python train.py --n_experts=20 --experts_per_token=2 --d_shared_expert=0 --moe_layers=[2, 3, 4, 5, 6, 7, 8, 9, 10, 11, 12, 13, 14, 15] --balance_loss=0.000541 --lr_router=0.000282 --beta2=0.95 --batch_tokens=[32768, 65536, 98304] --seq_len=1024 --train_tokens=569900000 --dataset="wikipedia_en"
Below are experts of layer 6 (counted from 0) of a mixture-of-experts language model. Rows are named router (the router's row for the expert) and show model dimensions 280-335. Each number is 128 + 24 x the weight over its row's rms, rounded and kept within 0 to 255. Numbers have three digits each.
After each expert's rows: "mostly gets" lists some tokens that are sent to it at least half of the time; "gets" lists some tokens that make up at least twice as much of what it gets as of all text. This comes from a sample of Wikipedia text that the model never trained on. Tokens count by the router's weight.

# expert 3
router:118153135145101102100156133113116080126114152140133134110108131128127128135154115148097095103112107096142147118105170169123095151119177165137103094125133170128133118112
mostly gets: " be", " very", " without", " able", " good", " considered"
gets: " to", " for", " with", " in", " a", " of"

# expert 19
router:150126140107108141083151138082125132148124155146152110109105115156141129124155094163091121107080139149136106162109157139111141132111181093101116157112100120137138125089
mostly gets: " was", " is", " were", " are", " has", " would"
gets: " was", " is", " were", " are", " be", " has"

# expert 1
router:153131158111098116127132130109132132131068166138157137116108116146143140109141176134143113109117133114133147126147167126131138141147192127090120142093145113141123164112
mostly gets: " out", " built", " released", " based", " known", " located"
gets: " in", " on", " at", " from", " out", " up"

# expert 4
router:130169097088086131129170172137071127116112104162106136113113057115132159127095162121120110117068077106096131166102126120116127143155169103139121109131139129117110115101
mostly gets: " |", ").\n", "\".", " ±", " Nominated", "'\n"
gets: " |", " of", " (", ";", " |\n", "-"

# expert 11
router:121143106141116096132145139128095148101075124146127096094067112161094165093170125150142140110114107147125115104096165152108152132098119071132097152151098106102090107081
mostly gets: " ", "20", "19", " five", " six", " nine"
gets: " ", "20", "19", "18", "–", "17"

# expert 17
router:102166123095106060101151198132165120105102136105168122077125114131099161117147110163107113096137106146149124147148139107107096119095136137137102139120149133102104109099
mostly gets: "In", " In", " than", " However", " but", "On"
gets: " and", ",", " In", " or", "In", "ing"

# expert 0
router:119161083094148117105151153151153135097117140092109114119095079164127135159106126138117108125096127159147130154129061135105110122123164135127130153152143113100148117155
mostly gets: " the", " his", " The", "The", " their", " its"
gets: " the", " a", " his", " The", "'s", "The"

# expert 10
router:114165110161133081088156164141121129075112106126118114114100092140116130127106098119099087118113085111127165125134135113151145149109149133160094130146162095171128122122
mostly gets: ").", ");", "),", " •", "\".", "',"
gets: ":", ".", " |", ")", ";", " –"

# expert 9
router:105180106150092113130160195156117087140076111114140155104130095143139187154138128140105118096089116101123137171162175132111165154132208149131117143112123117136106103148
mostly gets: " States", ".S", "|---|---|---|---|---|---|\n", "|---|---|---|---|\n", "|---|---|---|\n", "J"
gets: "1", "2", "3", "4", "5", "6"

# expert 6
router:149133110131136083117144138132143097131088118106076114095070082161149127122122112178101122167129105112117140131089161120107151128120156107110129114145120108109147134066
mostly gets: " the", " Pos", " Title", " |", "ul", "qu"
gets: " |", " the", ":", "\n", " a", " The"

# expert 16
router:109159106105111116108136173110105140120081089125144150140103117152100156126115129109077121100114102153131135107113137121123123139122131143167113095128145114160119116154
mostly gets: "),", ",", "\",", ".,", " ,", " et"
gets: ",", " and", " (", " in", "),", ";"